{"n_experts": 8, "activation": "gelu", "routed_scale": 1.75, "router_z_loss": 0.0001, "init_std_router": 0.0189, "head_dim": 64, "norm_place": "pre", "init_std_up": 0.0442, "optimizer": "soap_variant", "beta1": 0.95, "final_lr_fraction": 0.03, "doc_mask": true, "steps": 11969}
Below are experts of layer 5 (counted from 0) of a mixture-of-experts language model. Rows are named router (the router's row for the expert), up (a neuron's input weights, with its number) and show model dimensions 0-127. Each number is 500 + 40 x the weight over its row's rms, rounded and kept within 0 to 999. Numbers have three digits each.
Before each expert's rows: "gets" lists some tokens that make up at least twice as much of what it gets as of all text. This comes from a sample of Wikipedia text that the model never trained on. Tokens count by the router's weight.

# expert 7
gets: "-", " |", "|", ":", ";", " /"
router:443464484509505464499529507486492518484513489646521540508534521521511507452464583550466486472517478498476476468452516580498439475440383491586505538540502470487437521513499459496458541482505547457495428529482563484554503509532509569512487546498491428517512498526564549524494460552501469496511492492506503508457470476475550479488384449511475521523620528448515494479518479555505481410496
up2:502595462529507492524565544510476539518465522511526485465506600495487473441449490487462488539529488500419514502504445490489532429514452516511610487499463524514425518494503464475374553477490471497474498526529464424552488540487491510527494535526566450468595531494525490549444443536475487431482542553466465538496465519555549475578501493462515472530560541547552448549516517474499515453465
up3:515527528515530458482507438528450536502470576590536529481470503490460511513447537600491484471533483555430425549529504474503464502540492499499508503602531546514539479424453435501488532573502480527463486543487490483528536508448438484457490504525517472485534568507514530433498570579448563475474450507480527497431460508437499472501547487439489517530515532418541435486487531504457506509608
up4:512546471536447551537495434550563549494534490542568526491580455486489484566511515508509515505507523540478489472522482514400522407471464512519600500554522559484474440550446511476498473506499512476494465559514504520555473474445494586477511536506511446494541470579457449504497421527494421508580445533529411510512479456492481542427469473516434545523504471530515466518435498461536505494541
up5:510586496483523523473474494480493520520494543582547490401530490507509557502504480480506532491486440467557464443494510476453436481549480543518426484461564449511491462517512548484476535457513533525495420485519475525511472507529542504526493492575511424551549507489483424507509522548453458562447454540577498497535510506555509523521375519419473483442506452428420429496475464491490433473506
up6:580486527517544532502554508561474493519475485581585577529517462486435446578545520474501521484573509495481483510471587492432487493531536528487481515480524567477513493535534504471485459551556486481454436483476630457515491459500494476482506525554550468532507529502555542505464542441467552448483513496493446528534399480488555492535492563500494450493520516445539518553528482494555442496422
up7:499491426425555501514500479469497513515487426444397501609442481533449477509474480530532553518523544495506565510479567520515464494542516409545555476514544539480411548495534504459463486465506439499443482464562545517469567499486508473443497485433473438495533451504531486493513417486502459515578508541521439537556508529522467477442503458521505490545491521542472442498515533476585523528454
up8:498436511518505486508513430519524508487444508484533515530541488508477453472534505518503473496566528509560501477528540546468502571465521471519447531435452509569542475502453473492401491450561504442596478587452510529480488516486461502520527547537495465486464588515512453528398513485512550474504487485438573476483417412555496489560499544543411479495496528518524440521501466528513432555551
up9:452494505526443594473479513470472631533477464457517526534555544521560469528526581522465533548513463533555535465437449549511510509492421465487516470485514488426479400472510473501496454498550544491525502520473467450507531513540533535505549486478448466597563481463491472518477490521500446525440592451456489492524511499458580491520498501512536448511523583536529491505527551425521481493480
up10:473574540515498498552562520531471511550498509550538520455502551468537441449545474471464490528531506490544480428503595483431421504478505507615540429524572460501478594473473507496538567530530433473495468469482495485487508541483500637431524519495510473466427515531509506474545461488478506471527498529466521506504518517539557448517579522467506505531483542443447541478495429487501492458492
up11:514542471447438510532544463591504455469452538503564525529479527523454484449493559479456481473443515525519524487472461515609437481547514541489495484559543531557551510457512476516480564512471530561490435532567489537464508472405450543489485546505497489546490505471499527466450504469538441475576502474452495526472529445526466525492486566505540507536553514414518492522428484471467585535410
up12:591508554463507477495510531537505554509501464527507577533525515517492529534446475509474441467591451514503471447519485463474511475497490524518479541472514514495467456471456485442570528552456477555436560521524541523464505445446498576539512520517471411486464569561505503470402481524575495503565417508525420561468548490513534538469504436524417524485578515486557539487525499461524501495541
up13:509471604502475435502558512455511507514551460509466597491506550538523488506481458471482492492515570468502513413480573515479492472524524476433530496578438564496466488514485493496475574508489483535467506555482533435545518534533467611461472541503565521472511506417565453452513491518534491502549567467514520474517525464447558462524568473462519552479509505444433489454468427470529539473547
up14:477441458497496468515422412509554512479546481573456575450471451564511434458512555473502542501504470509469516525504489483533408578521474468492451493528497554507480560517487498432539576568569484518514441547494502481531503531434474583519491497519481413540468510543514495495490502474477524487518519479446478508491475414467509417389461506536449486492545504543469494483471486560488560482467
up15:557503506509536593471498561544509559499513515515486454521488435484497443524508463448506471456522537503485499401451519570519476493460442473550512503552486546513502464525470531552437527555613470435485476554468501589518441545578551506507499559526486513478530485561473429527448490554474534465472564445474452496474540483478466450438509469520500494465483518493501554450512520488548513423434
up16:497551470490540442546550519549461582493482541590480571458547511434516495466496533572520436496524476537509510562460550528457453513490524526512469549503445556500556483515517541467499461446538506551447562418498525459529529530497436582473443558536495467518502477495543488478530535490578488515476451491529523502514507489514504500626507490515463536479538433445527476412461570497485473540488
up17:527507558493497572509475520501446516572497585510456510483548446524470556487494522538510510477482573536476447538406529481461479539594493492493436456566560458505467450536502475485510501526542424531455504563504554521577536444435522405537461555515475448507543522477501500516532456496480559472527533533497504480497486421442480529523463463504516431465434590530454523459512500540513513487524
up18:488542506466523435441457503542513584507521533524479520547560494547440530462575496503523458421555484438552509565511567513488510529467555496533469581492450554573479457546467494511493431485468525495548524494476560489509549487461463425515513509572449464503470483454572468479491516553483408522461506494462503522482593531481585521406454481540499512514526503523525486509432546528502515475501
up19:522478469442478427504575492473483508467499498563562502497526442511459487456494519532444485475492522521473483533469506498553490464419566475557472566525458510476555466465497506453479483515506532479497444506552516473548486546388494474478539536459478448419580510587504508514460520458527514514459449533406463546491583468504487513498437474527494442502476503401492499496553485498582432546557
up20:458534453557525567422491415439545547524520477541479519452540504465470416547499531523474441456518564490557515509497519478482497520538465538532517534597505505473506436537516528467455531502490478531506485492454510468499583468525568514462519470551440519485478446517527496521449479466448499562499504424550426586476469501523526518463531568564463488561525488509472392533552515516509559506525
up21:482475525496515540521560466484490517524477542583506530498542534466493504421445496457460535458525475517494477528414574508484503504575453515565466565565447495503540477571518452531446458436559585418519509557472463447562542512410451479505455469549473486477511466436600450448511482530481500505515459475513541514463553503519433461507454442498537519546533514480490488505469499497544484546524
up22:481532542515508456524476505475439541485478496529496513525517571541517466512503488443530520504542493543593560527481539484479439494441482515483505541541476474469570501533500508442488479536591454457440513535560546485538597492455625442463537520540476494465512609565527516437570435545499469443480516535464459473447497538539473487519464504493508440512527524443435488548462486545472521505484
up23:489526440478610478537472487478480485479461484564484485476510473526555545533539451489485493466503413559604537523475531474519467446505454493533470447485521480480499506493536508613439529569475483461512535455508558519546520489509439577454487531510375507549485502467513442503495492475538452584452537476498523479476542449497522439518479496473455435449484605492539473518511513512467512498477
up24:503500555465448398533495533484470517474534541545524477474484609496478549478510464476515554522529468496483454454468516521507453528447508503535504550540496503418505540418537464525551579488497514438443478564570475546500562505515509553501549525443508467532437487574515498502508432395519454441442481493468462509502484444450542521460513542527519570480573554484470576472489488508510468485514
up25:458511503609542558465487489452508520480517443567531528503515477478531471447549496443472514456493486502497477430486501524538529508482506524506529521567535459427530438511493499520471488595525481477554450580536480483564450455506552558566497498481456495544539469541503570488498540486550497532519582555479454487456478397473522427494448502517529473534481506469539491597477569469522450435528
up26:514442523470526580470490482498474471511456546591455527493552428506489497496515537497524500471547479462573520549492558477502517486525512532525476512480509431368452466532549423526521514450543539504436545483536523378516505520506506497563507528397473482508483478493487507501439436577560444493548531461511529508436503479492514538490446469521533481506513510437502410439525507506548459485508
up27:479463514534456554515480519484538519530490566481498497586448496548493473404441538492396498503496493561455544448485548505520430538450454461500514536511514438455505479505501469576499528459533527510482466564490490508521551486551536524558453488517476467497458489535464474484513446539446507550557506563473477515473468388492481494493558488573511537450510538559358486461517469552532506490506
up28:464537471541487457541540477506485563446430538507510494575529560487511531473493474501471578502524415468442475491449496467546454523470475465506511551451484476501389526422509512530551515576546422513495508507455495416565543482466514551475503511451427477494508498511517506579486550516505497487469493405498511515466494464501524479526482496498547560514550568506450458457511458393560456462495
up29:580516462479539463463507444462484553512506496448452448469521424532468509404486504523545437548502417454464468485486530555615515486483438523569530550483541485437519504527513482484556512517488518492572440540526496463498480476518516560501490537471558467486466536571511480499499480515545481523531522477456464507533478553526453562379530519526501511455461476451492564476510527484601455495516
up30:492541506523519562472502470540519515554537554520537535560469460425469543502493459489603547492508499438522467465472505577469476500541446460517529444550507488519444562502535429571472482545464497508455498515452528444481514592539503558495419481546540528492483510426464492431540482455556452519553478474502462533477536477536551561478483511498574460459494518491532532497482511438401541531456
up31:512558524483594485424534496386490521482517485508402514445569540547495507439509533511496497480535525459584417564421512504528540520491483475537589529530494513508441532426478472458432546464456515525489501534465487541439494498484502532485468498507549458453504557463508531550440516539517482463531500442434418487456456521503544536530438561517513573499492488544535450505514504489497490500478
up32:574451495524569546453533538498515465536537462549499540533532463495470506475437493476505474556489431489539531384507522577494494491504489425495455541500533468522517470558517499406438529493572468500486522510479509553564551565489517463505433507503527507470447508592524487473471483539418516468485532479591573409498494429492530439463493428523446496493483536501508509442510508514528468481510
up33:600498459480549489457461525540520485537416503500442518473507501479469532456475427499474508459520491478503462483500594515487449549489473546593460581506514492451469507428553525493471491562503456504485485561536536544535514426392503492500440486495528478432543505505547517385497544518481536557535522479471494495527467521516462512418508539456595524465493503524541512456491440523522481537540
up34:480408502470492487543430498487503493451514516469474466580509460468511516422488564482504531444545502515494537521439538517547538549531421492563467530518516506456498503442493490497435514492486471556495494543546529543477514510485475545445405534530499548520475510505551487505523426527462508448446622467515440541393501522474552461509487530549555518594548471537495462538465482532505442544490
up35:502508487476505496475490421488498571565493495520528565505521456505427537426478492514415502508496555477537530421401482531532483558403537507463585505552458533504484478454560464492502510476457516513559450444458457468548467541502494497524554558550546468499498465581499535522541557474515464533537607464470479441536428495521482533483473529486469520489545502525526566528501445518478529474453
up36:568498545503392449495490532497477539540442424494502531596527530495523541436538502471486509435552434474445488561449490475523494472428442449478511471562466533566548488507514560517447535468467473450453482491582479441494540509500459516590558527532485432513438493495495545489534445484462483492488519413488471509501501491473491559499487444468589500501494488502494469485542546520515574463516

# expert 4
gets: " the", " L", " F", " R", " In", " W"
router:475463550498520484552522503475564539454459500474461476517485543471532533459471533458502493563454528505515535502549436516476472469436467489491472471464474486492544524546494486500534538499575374485491528489531565560523523528517467502538477488478544496513490446477518431518450543507466461577525453539491488566610469423503539515588466488484387391447460542488531540527486508451517513480527
up2:473500469489517512541524514447445491482512509482553401513537554482503590466423467536477462466455497541494588467562489478558480501469538484443483477498489547461505558553553533507452492553509415497490430514570514522511531459414459466481550553539505572494621479472498492497532492506459447498454474502451546492529495500532515479483494580472519494501422577532472485476513510474543481434441
up3:465475491428527505498479484481426538511497537485489493502530574485524560448485480480493537530534406513560557541535449500499491489481484503456525395505465451534478480513484473456542574514526456458519528482541503549493562494536450407499547553532516517496484481379482521483493507534434531514545506468450499479540434463464558552529546562558443478512444514446497411453470545489513492582478
up4:458519585543481571523450476568535499517462539468452468424573512382464483426439495569478495529415512506423498519489496472523511494520523485557508498418518468485534458573532478523478552541532475427487475529547531506488500497435519496510523492583474538519474460542467544495505448507573558532546464513439489506480490500491533561507543463512447489543507562495517506492517509427427483448483
up5:467498495451475459502501501452486543470494551525480428504598487476500522427486512495550574494465473464442518501502551472471452453464518548533462526451470502432499524534570449522527496494582463553504571430527466500553459478486472544471480520486583469496494510460437493470592435456512519550544490517471560478479481480425638458477507540466521477462537513569508491497457480452530470521480
up6:493564526503564483481511459498502567511605495504578513463475468483453469524486492463541458470463453443453495488537400509593511517545453437473495492523541535466484571559518523462485520524511503486544422483482503553553485431482540473479501463546508483545415553428489551529530406522511475501505479543553433517541490464518514547536456537449439515488506539488529494555526584509484524478444
up7:480523465568498508555504513443502476402506465452498533442496508490567501472563491455509574534535507495535499508513528468504545537487431553538465514447612570487556500502529526459437501501573445442488462532480528474482471480490533487562584450541469503482581538567480534553523509480462489529474535482505482514428465458495437460527432454484541492507447498476497510493461523380465472483462
up8:530517459439507459502454449452549544498459476575445512440462553486483523492498526531509493505551577480484513493472409502472530445494515557491507478486582507522557531484553534464510454502473399503504528509476504521494474501490539474450553570532452504463492545538571526536489476529488546514444521460525449463420444464472479491525442650495431487567510525580510505511500503525478555466516
up9:463462553531552481472515501491562507498444478476546463532469478415517567490485478543589531525498463469498483589532528463482500471475459489419475444505560511517465473519476506501407482450555507578518499459499505478556519497460522529414443528457550423546501506424472464480515516478508450505533448530451482509519463462507522534500570510569465437456495492565535609484557488461510550459482
up10:461534456494541533475584484531487481571493540422497494509563508436594472510516421541515500457480536485560570513515527491465453496557458504495538520495519584506521460422526461447555470425495466427505462459487478492489570476506486453440450486525504483458487487523533447504441524554453496570504487462483546559480434534577494460462528517540496464474469561513519525447495444433504565469482
up11:507456488534498501437507550441480437463461470518533507556557493484588538488495522505466518551461505502537569564511514526524561443498442519477448428505516493538598507442463498460511485500532444540485467549524474497520472517482502513535493491471551539508479509514510528440487476511499476483549463511536383470517480487511580425540509515515462513520445592515455558497534340498456519539501
up12:562549515482570429460494451504545518510604492473524481500475395510455562485507517516501478429482495488502512453494525473552483521494456494541531389541505501560525553485530458489421546482463516443484511517495444495453508536514486421421497521525470439467538551516456506527475484530523521577489438481499570520528438504541400473488473446471483529445466511503456541565523459553518516491454
up13:421456595516605487462395540531563524471496530513481539483515508453549494530456546530406553474510525506402554500467462485568481489537570515469481441600495510537472517529560528502443507445548508452540523500509523465438472550511509455506470504519511480467466511524489455542509548492439469547530558559498481560521522540518557488490516519500497478502419492516464432452494473529484500528494
up14:494600547424508488520506584485561544474524478499507496440524482503500452467500492548529489569500584483474532546481461457521551469456426548489486471511524512478493503519524485475527483450498527516441505558468480579536544375490507550493518482428476423459492487519527488527482431563565509525452491507523454537528410512506466415569533529422505514499455549518521522492436503493544519506552
up15:475519476480513485437519524526522469469449551493526450473467528519540528421517446492576498528512461473504524434453525547551412482454463560512467501489521445553546489474559543417453478427547403550513511484499532527431500495498477474586463480455553540541517585559518494487582554523528605507522532480537518521508468490548473529458459550523518487561469522514443485493503507486545457508461
up16:542580560395484481471493595483493496496432405537523433479486501540497489489513501509465547516525461451505491485484500507500546491443536462449491488479471603439550508559481462474539536491569463513525535461458451467556553486527499538489487513469513539448500418540555495532535507500537495498524467555464537548540483512480566477487463427466402439474510447516554473480444560550494522508466
up17:514507488533452486575483489521550487484464524497599505500604520462560525440483434521492520490510500502484453545556535548553478530503494496504535474476467488497468433501563499425577551488463498498468506473438523524505472505486427529480463513474476478539521471487472562518501450498520487511485406543582534492540436531473536540473548536524466476421590454470445382491498427451502456512515
up18:475566511465457601486537540480504534465478514543488510550542444462500530435514511498589603581537489497544528509470494496530464504572486520466445492476454474480474444522518528517489453466440486487512566480556524490444514483538446531498477476455524501543549456558538497471513524504482474455544531488492440462515578550467563549504384535533500499487490523498557439427505454468586476521456
up19:463518532485576514429566466496532558429503485500488514476407533491568506501514524476488519528495591508573469474437463551524498451445454525472536584450559497492528447451498546507492521535523484531538425493420505464463516525488470514497434490528451533435463462508529572549462575501539569562498508494508562549511537495494434504530491447443497481477519543565489442487468489503520462449444
up20:481469455523538517459558529517491509524498470458402466482538423447505500409465552529493506569543543462523454465457529534518486473488492534481518462509484466483465465499512494516470414478546497480526525508538572535497482389502519446516546471453505450479518500536562531482552449576532590581503534472478545521468450461490583520526502562548534525441450475448521585488548521497541500468470
up21:433543533476435559507480435523500543517449505559600463480491528486561505427525527467554527493453455469513461516444504488563580524428456496523564499476473515492487473458492444511559575465441467497551455506481496538530455465474476532504427482548497457556475466465508551498520522510489544558482472538569398479491535480494484508486526491519523510450445501612521547519500415502491529455475
up22:441543539446587505446517501489535542491434529539470420458530492568469523455527511563538519472519500508576473506495529494489519461490552458449495522446502497452490518449535543536478585486453478445587451449476477495561553556523518496402484456531499576476453534552511526520489534524553443496549460476555540517479453513523509488473475543541507516435450499506544571503427508584516511461485
up23:544577457442537495444451476419551543503562502431432456555492449420553536508543482499548485532530541506515551534498444516504477540524509510394511550471457469473514479557536422527500497545551546515514555529553535505505470488485468522442477571476494445511443451507584525498541533505471481436461506514606528494509506548483471522506484486461482544452478547492527511444472481507513582490459
up24:483402514526506510539486511551509507563469439491529518497574479458491470430455595506527451525542505565511472431521560521489497479453482555455483455571564509524507515471541520508547576561545512529499513543503441493523478502438478501447565451470556448495509581483483474489500606443474457548462491437484526526479450530514527572508493468549441440454478538489513506511490535451472495452444
up25:436513542472536488507520483526507527519524528533444450460445468475531481487608493476524478414463446486499540502524523473496568553570500438529513460488490495548545463500545525552528504443490446487553462489524462530489569516543514477449463495461489554521487542530512422518482513515543413566466440566588483504547522491421579519514524443484539473444492481425437498500446489485437558461509
up26:446521531465506562522451517464541578494515524510485524510505553470593519423535545513531582457492497496527475481515498467419470461479503475484507478497481484514514469534470530496527501544569429512485541527599509448476587550462513453520482468443540510481514486491510493547518562503558483523562465545410484543442490413541458517575560487485439551487514496513489474520533551460550590448460
up27:523481607590516470513553450527441517475515464503506474545515532592462447493491507524525506480494550522450552556574428488492454517458519532512426549455508517437495476523500488524534508522549443486528473531523524507510505492501483451551497495529453553502489525537489551544568489433479473491498567544492508587401441416430476487523543499523478415553432487487480442483522426477503499515500
up28:553560477499560549566472483489517540460457476469444498488501479470538455503553493471513482497442488451514509469548494500434440435508464471503514516458545493446459435508488501452473531475489469546534446473516499545495445526487548503524517413571528503414572458527532526445502481524491497519452462586498476544515546499467456498428599524477537462496501518481555538410461530440533601567478
up29:520493510479525533445540521443447520461464453458474452542584503474541584502495518463422448461479543523458482412466487554486494409528494594521520513509525471467451516565508535521461600446507487480570574410543479525533484442470503494544527510581522521432459496501566507502492532539527560497543534481511566478521464486502459504475480471458474514519517527560521507571466465471522531471518
up30:556524549480520606504496444542551439533496458500429515477503522488436544466525542467449477516564498503472509470544462551511484542457514471496449519550498486476471512507478507493530513541435430522456492543542540541426546455513466445461492507465511566484489451504445407371530502507510450479476477519494518466510435541455526541484493522499477538573593468465494479490486464463565542412503
up31:383505496495557523503478499477429563472508492428474502447464569414530478556524481508428524503450448496468536478473483457478469475538520583529512460507532461534503483453546533528450572499561429475480585459545521436492562565449463505541510549513527501461554500513536468514570478399466536479522482500535452558499497520488521454478454473478475518553523560475487459531499524450529522552489
up32:468526523515543466525415473537574493469487485570520428455526536474450531570435501535467494525482572560544520463467493554542519469553549482465465482434540520501516457449485521528504525477519498550515471543527473544533433509503546504465526545499421516502557460522458440560532502496490507484548515453467566495483485450457517495603455558486438452514467522556438477461417507440509550561464
up33:514510567474489546468515489500492503455417514502457594485558468481455436489448451545622591473493504398537530501484532526489454485442527508495432418452424524558469429587540572490497453476463483437465556466472498495518561477526422494460497531508509506496464514585551425497500511508504504524536482522536482531490509538496553504493523486484453511454546492483501494485517508492495513564497
up34:585527479573509493525525514512499531499478427516512469454458568470507536498566470509554493442486490481504480578507518523483473512445466485567440489494592488470469483564575505506545527505516496504542474540458476625588499525454481458563469446472420481503503529479521469469474449440463440560509516452469510549522460502486468462531537541572472481552464479505435571487520526435529497485447
up35:509492512473482430459452439571561416594510526476501492462520573526567488492547532529515479509494416431493533450478555529514463462541486428481522482531559438481449458476511528487434540576520441477561520508465563491542449525439475484548467486523507534497547476504534451503549594478559500484506593510566499513495504533483516521561474539482472493443475522510477434530481504468484563497471
up36:440448444493504529523454527552520469506511578508525556487468472524508531453538576474538457500543524589489557430534492511445518480575512545500484430486590526462404468561490500461466522524485490500510463537511482499581534533465530537478475453447457521485512524560488521550490511444473526504484508516458563488537558416517548502513493458509489488550421554510544452512594515449542495550557

# expert 0
gets: "\n", ".", ")", "\"", "s.", "=="
router:573589570546528487513458508545502514471550522513519472468567456483529451487479489524537474427467498498477483515448525557531516545541548479477479432549477545477402438521539544532433460513495480534483528542511551484507484573465383438473472549428544481473533523495506459470512530507483544500457508478529486521566506467448495474473471521459529457504546559434565488552493483409495493518580
up2:499475427484547495447468510538480534509437495412472465453537464500573431532525487498461478411534502500513578531499445520446475514484445556436524446442527518438492528490513495524513525536497458483472413551511468493560468545562504553478465475492597521471388491470490487480501480502522533477507538448413508517547502505463564467455595498511511513510513432513576479525470518458527542517499
up3:599552546565523460506411497501515489513514473466529450558505427477508496487488511520568526487522485517575472454512491508540533487544508497538477465581520526524466459427526576514499560536554461479515483542518522474522564502500447485535544602463566504470514530480517527423527493516457520469453458506519505536461570425473582452434508539452498455532526563476554546469488523428548499474490
up4:500506493509474516538517508490430521517488478479556527491525507468484527479494423524499508415522465548472504569451437519487520523579500583524537532527506536403503573493586419511475548416517501506468541557530465550474560539489506562440498510472540569560527509441549492532508463494505473470583452501421458481452490542427447525524515441508487548541513552463556465479543495517520464528538
up5:515510510554444482548507529566419520514464428483525405515493440499566486487541474482507544568507483457454523508420485580533547487424493519507480465490509462588519469579514571478515427474598517488521432485549534405566560455489480461504467455487478484439548516537471472446488521512552520416448496471497501475517547469508519496485529511485542481463503490480505493501568445471528514493524
up6:499476577549518498434509597543481467466413459566512518444479532509528429456532587459504392429491478497458545536446447497485504500473476509525498509546508481466485484527539533488416501493494421548471530527521487508441568453564511487490462523522542489514483496446500487537585468517397496521485493479526539546444514516483544464548492430531486490500531469481535494481539490511447455477590
up7:469515483593562519532547475465524463510505479529443503443503528489491507428568550540498520499569513454476500519516529532497510518561542479437502536460519575545444427572562476542460470496522482452491540431475452396572486536431460476463496494512495458490465540501440414450441510491476448542535551506481467479499504490500505545462493494520461488479517425497513554521540511462472603433518
up8:453473546410474449535511430490486491487471496494519470449498549483464421495492595527521552529527465447530484541538541527499571511484444503533461489520435535534481525505495545553497496443527471517498516494561464518514504515466493447509523553518446494494432451490463409581565519431464519522456584478494578554417497444502478533474540517489456461460548557562458435473529429486487493503503
up9:541523556547558552474527521491511524536432478532539451496447549528455466523494523532414449448513473535457514554513476516503531483529435547535506499432548547462451498434538493549443432537472520493479376529431435427421540545554457523470510541464538502525497464487462515485446477508517490505442599526586478537488475524490495491491526454515501524505473505548518436465439486480516522466532
up10:556547469496509456503486457489458512507449466463522438448481492481486513467457582522513552501505524520540512477460566501521547541525527471564518451508564495514545538489527512475519480506525492546491518464498464499438458463491458454460465445366530513454575526503500534458536469427492498461558523486472523500456534555521435555563511651524502440517506486447467532495558487402516521532491
up11:532509535500548457491478455519499495489495406455498517474463534552434555516473471515534457582533565476477618534463505546410457530520483526428426481489598507475487520455556522479496488482557468577481446528536533453520528559479554474515524429421528507435453555509453506496524538496551468459525475502534503513537493579483542495498513480485511465542494439512456542503513470447524429491516
up12:531461464465454450462486450498548486485456513469505516523531542570508502447494507551458557506487559540489535554494506453412478522483526540461516508513522588469600456490578534532442513522564511548495494474470482546505482452474512463531485489439529455479393537509467492467534567489540558548495501479544495511447584498498499526444523472516443499460435501536445474517530460424618526491525
up13:499512480498558496416471460524526479458543490528487459432551470524417480528494547512475548402503529508458525635511524508524466481530512501496463507541504502458474516560472421517462561527466517516493539494561449504509603484496514450522538495428512541544564472410470517504529471556493475513532510483471427459445453559508536481454440481540483540506535466465578469512478535560446509516473
up14:551498521578510533450486475532520438472452549526550472496514485500484484448519456500474446499467562521562433472475565579498465472571544559573456518461506430545457432522562496510462465491478418502588486517460528531533498512516492449492435500485482511449510488529451548431499475514526496520549470505497504488577503498535536493500472506518511468526542394430453542564506513611528542488514
up15:519512515418536492439522487557483482514511534438480476593440472520485520536417471473585530490554476507546484528511484542429543525485543521491453457481564528489486483444527546493510512528530483510489452449479517497467503530481552537529572571537574429496463521504460565468461475461515543507513464489508559479502507496511448535419532550430482548452467493540417550433553404523444509530501
up16:535503483484438499437516530468497535471440520531451591519526517463495503460456497474550553464514499517505489414413506565484526503458532507535485427554417560544462496534507554538490523468528529528455502504603544482442491479453476452522460514551560548499543482477471518408522551499479523501444490480469479508546590528486587484455463499523522536492504515442460548509455506449530522412448
up17:522543522492527513480475466488524597440456554488516523540458517487503443480488496532486407474497472515474537611565406467557516485518568435482504466473476558459430495506522556484515428519521453500484449527483490511496507595491497506502513556564518505505522496562504453561441448501488479491552580545427480421551492494481433516469473480483473551444477494533464498415464553480500501499531
up18:557493496452452564443456467460503521497467454551493542449483528425497524487502527447472487493503390521564559505453528537544514517479472472447478525565458487567485488448495427491484518410468526539460529534466470551487525524495494464571433505483511477508477497531450400535570502483382542537517509538487565527423448520549514503511488533485575517541506496532491475485569474468532546497516
up19:520471534509427508549539484480487525480463523453491465507523561570457561443530436553522477472496477418520459535500534513473485502470522517447501497449522500559532486522549502473493464523536509522466479488516536513529457456510521443501507495495547543454436527568497504628404430493509506444481368510433432511495437479488500552539530551561489537548497521574486488504500466572505504531564
up20:507486502533491498583464530495511498515507407480477488478521556488502436536532478472516546512515448528524427523478490499413483428497531519516494437570498531487499596567453506486487515520525484456518533498525484506529518443459562575431477615478468487467426516520486502463492542568523456496477480475529517544532499474421533425508496436471495577494572538422559527514453494579488492505552
up21:480529474521589522496393492512509503572529469545591476448517506492468535540505470548546597500503456523501476546476548481535443537503483531514465538551557495502479495540536487502463580552537514533431525488510458526467487476482508483481502430482440456455492525484473536490543515367466535516493507557506428493482460530516483515475524540540524515507494489398482480522523495460384572551505
up22:484466500557471524477600419539514467514523446528478477581478467485517538494543528446414477463474535460529518517523490551469383435490492487491505512521466497500493531538455568398493495523528552571505490540508524503525536538430458571487492510523541437485479456533447483437476506415536440472474519417586464545480448557522500472461541524469471510514503470494514488514517455468468531526448
up23:486481534504446522494495452579453548459461541452519514456601447511483465488510413534475529533541514569509458506529420507485406504434521482490497513479477551466451485501493511522511457551528572538467464505532509482470466504428479478576544470515541568528449533492518504414555549530521467446578482495482473455458591498461529485514508491491493524509523482573484531462538539409543511523432
up24:546545539488450528495544494506534512448537556570544529490497567495531548539498497524486489582447528540496553536587493485547489449590504575516501542541491501453528486491539500504447459515459518617537497490517537507577537510460466467497532495486491509471434439456533490422447546524446506503457480435497431513577488449546451518479496536437521524524506562539517504468584502509452544516445
up25:535521449554507466422479497462534543496534485506532494486503557495453524502449589553484478430547499493514481461452566489485504463483469540489556523566471570524494390450510575462502585433455565491470503490539520420472480472545479481515532494480456400440484512477503570502580467471524502447479550467550513483384458521499547520470532498449487495536468471500486459447510507498484511488520
up26:508452526427440467481505436483500489469522506488486486452503497525430539529530506505478572482506505503595570476521504514538545537562512525421502505518539584539511530493445452564474525497480469445555541543470466446471519520413502562457539480468483461513591562553522500528435533414495531553440477514457534569501497478469441504555542564563506540517509524540520541511443498493505565538466
up27:514587470558481494499493479480542544482508468496518512535443567509508542540522500523505518454495478544550526489561571535558501449519539433481545500498517490472593473457573480502505474405532404449459464492398497456459495525424464548515501491428497511507555501518417458495488419440519573538480481490508423461494521493508440530475459525475550499461464482462430484479530514460512563499497
up28:435543553505459479561487490507491472548468505534486494418476549486461449475510493479454519472479534515453540488504525522608548513472435501517435505517507610515564475475512422486489465519528477562477504477513490494505485471430527519478580430401513451456521495520481519495439505502509515556503510526531468497536533499545529387534578588509519495553456526472518473490409499453447487465452
up29:491488493494539532537466471436383508534553470518536544482537431496487467564524505482445479535480490506495460452425490436466461510537489522529450541492468506522527500551518468489565463560536531509452519409519576467525441491482442474496506461551465519449421564507449501513531465482482505450484459514535518478489440471468510420509477576499439555513544595509451542441579486499540520519453
up30:496494538547399462440533484469535498504469507544546482509426446513553467522484481572456541488492474532474566568484476516567469445558528480537495532440538511437504487540572478459528453522449489532490473515503515490435479539554434559523496456438500440529507417465464462469570536454519517526485584424419502552557522560502552496527490478463546536483530465549514454527520519539512521485469
up31:501539481518515542475515476464440537528461545572509543470513384447532547475510537510505477539494421510539439488520556513453489463490508475473492491511520453519535457473514507493519509540523533488511543510510522491610450572480473488492453498458532527483461549532496507522509530510462536498434452530530470488489464481482484563465506560431495538566383483378455441435573485442451541523455
up32:516462489548472481511535492479519481579488475392502514463516410421515491386490503504487581492510545529494579467514478489536444489495448555585522486478480493477498558566454444460593553543493537423451524461546461507468474486530440517482534540495509462508544443452530524452528476470540520573480560544455537512481540472520490484428473511483564470455496545492529493532526509478484516478553
up33:548541496524524631530455492479540513522519496477516542579500518510496469466491494489551531498511487441518475481468497527437453491561508436453386541477560515420478437472567500491513482530452400565559525479530503483441517550522517479518541498489535551534478515482518494551476498510534479582463546558458488492527504518446516401482421528506483546462477467470453578474520496446472527463507
up34:524455523440459546452439532501542501466493468452490473489516411475552466475553435469556522500505576541517507494520472495501503505501560501569508395469530556485515463525525562455452453524477546477443518523428510482478473492511480508553458530449605531451532437515461520426492495503552528522535466468461443464553541531505526502517458549457583499456493504528509494454472482586570491436454
up35:472448475452465515509559468425560498488522465532513498538499483543509483465476462551481541504495510515493463539500519451459518515487585502529534515520525503467530455473502436484416551552488567427526470541521468527547439509468500448487493488515569479568513513498549536516475612511556510488447429593487508502511495552435439459450497452467559555521583468468508545463444460479486498565586
up36:493511443479591494483552548554487572488595501531575492391519501503474519555528459550510448507448476520531475508444561488513493493548431505525500451546532489529575493466501541539544542451542527471398524502538437469484478584482484509477517508505488443473480422462455414506512453485488494479469422524526501529497487520570443477561448489568511498501550458491528500497461525553486522512529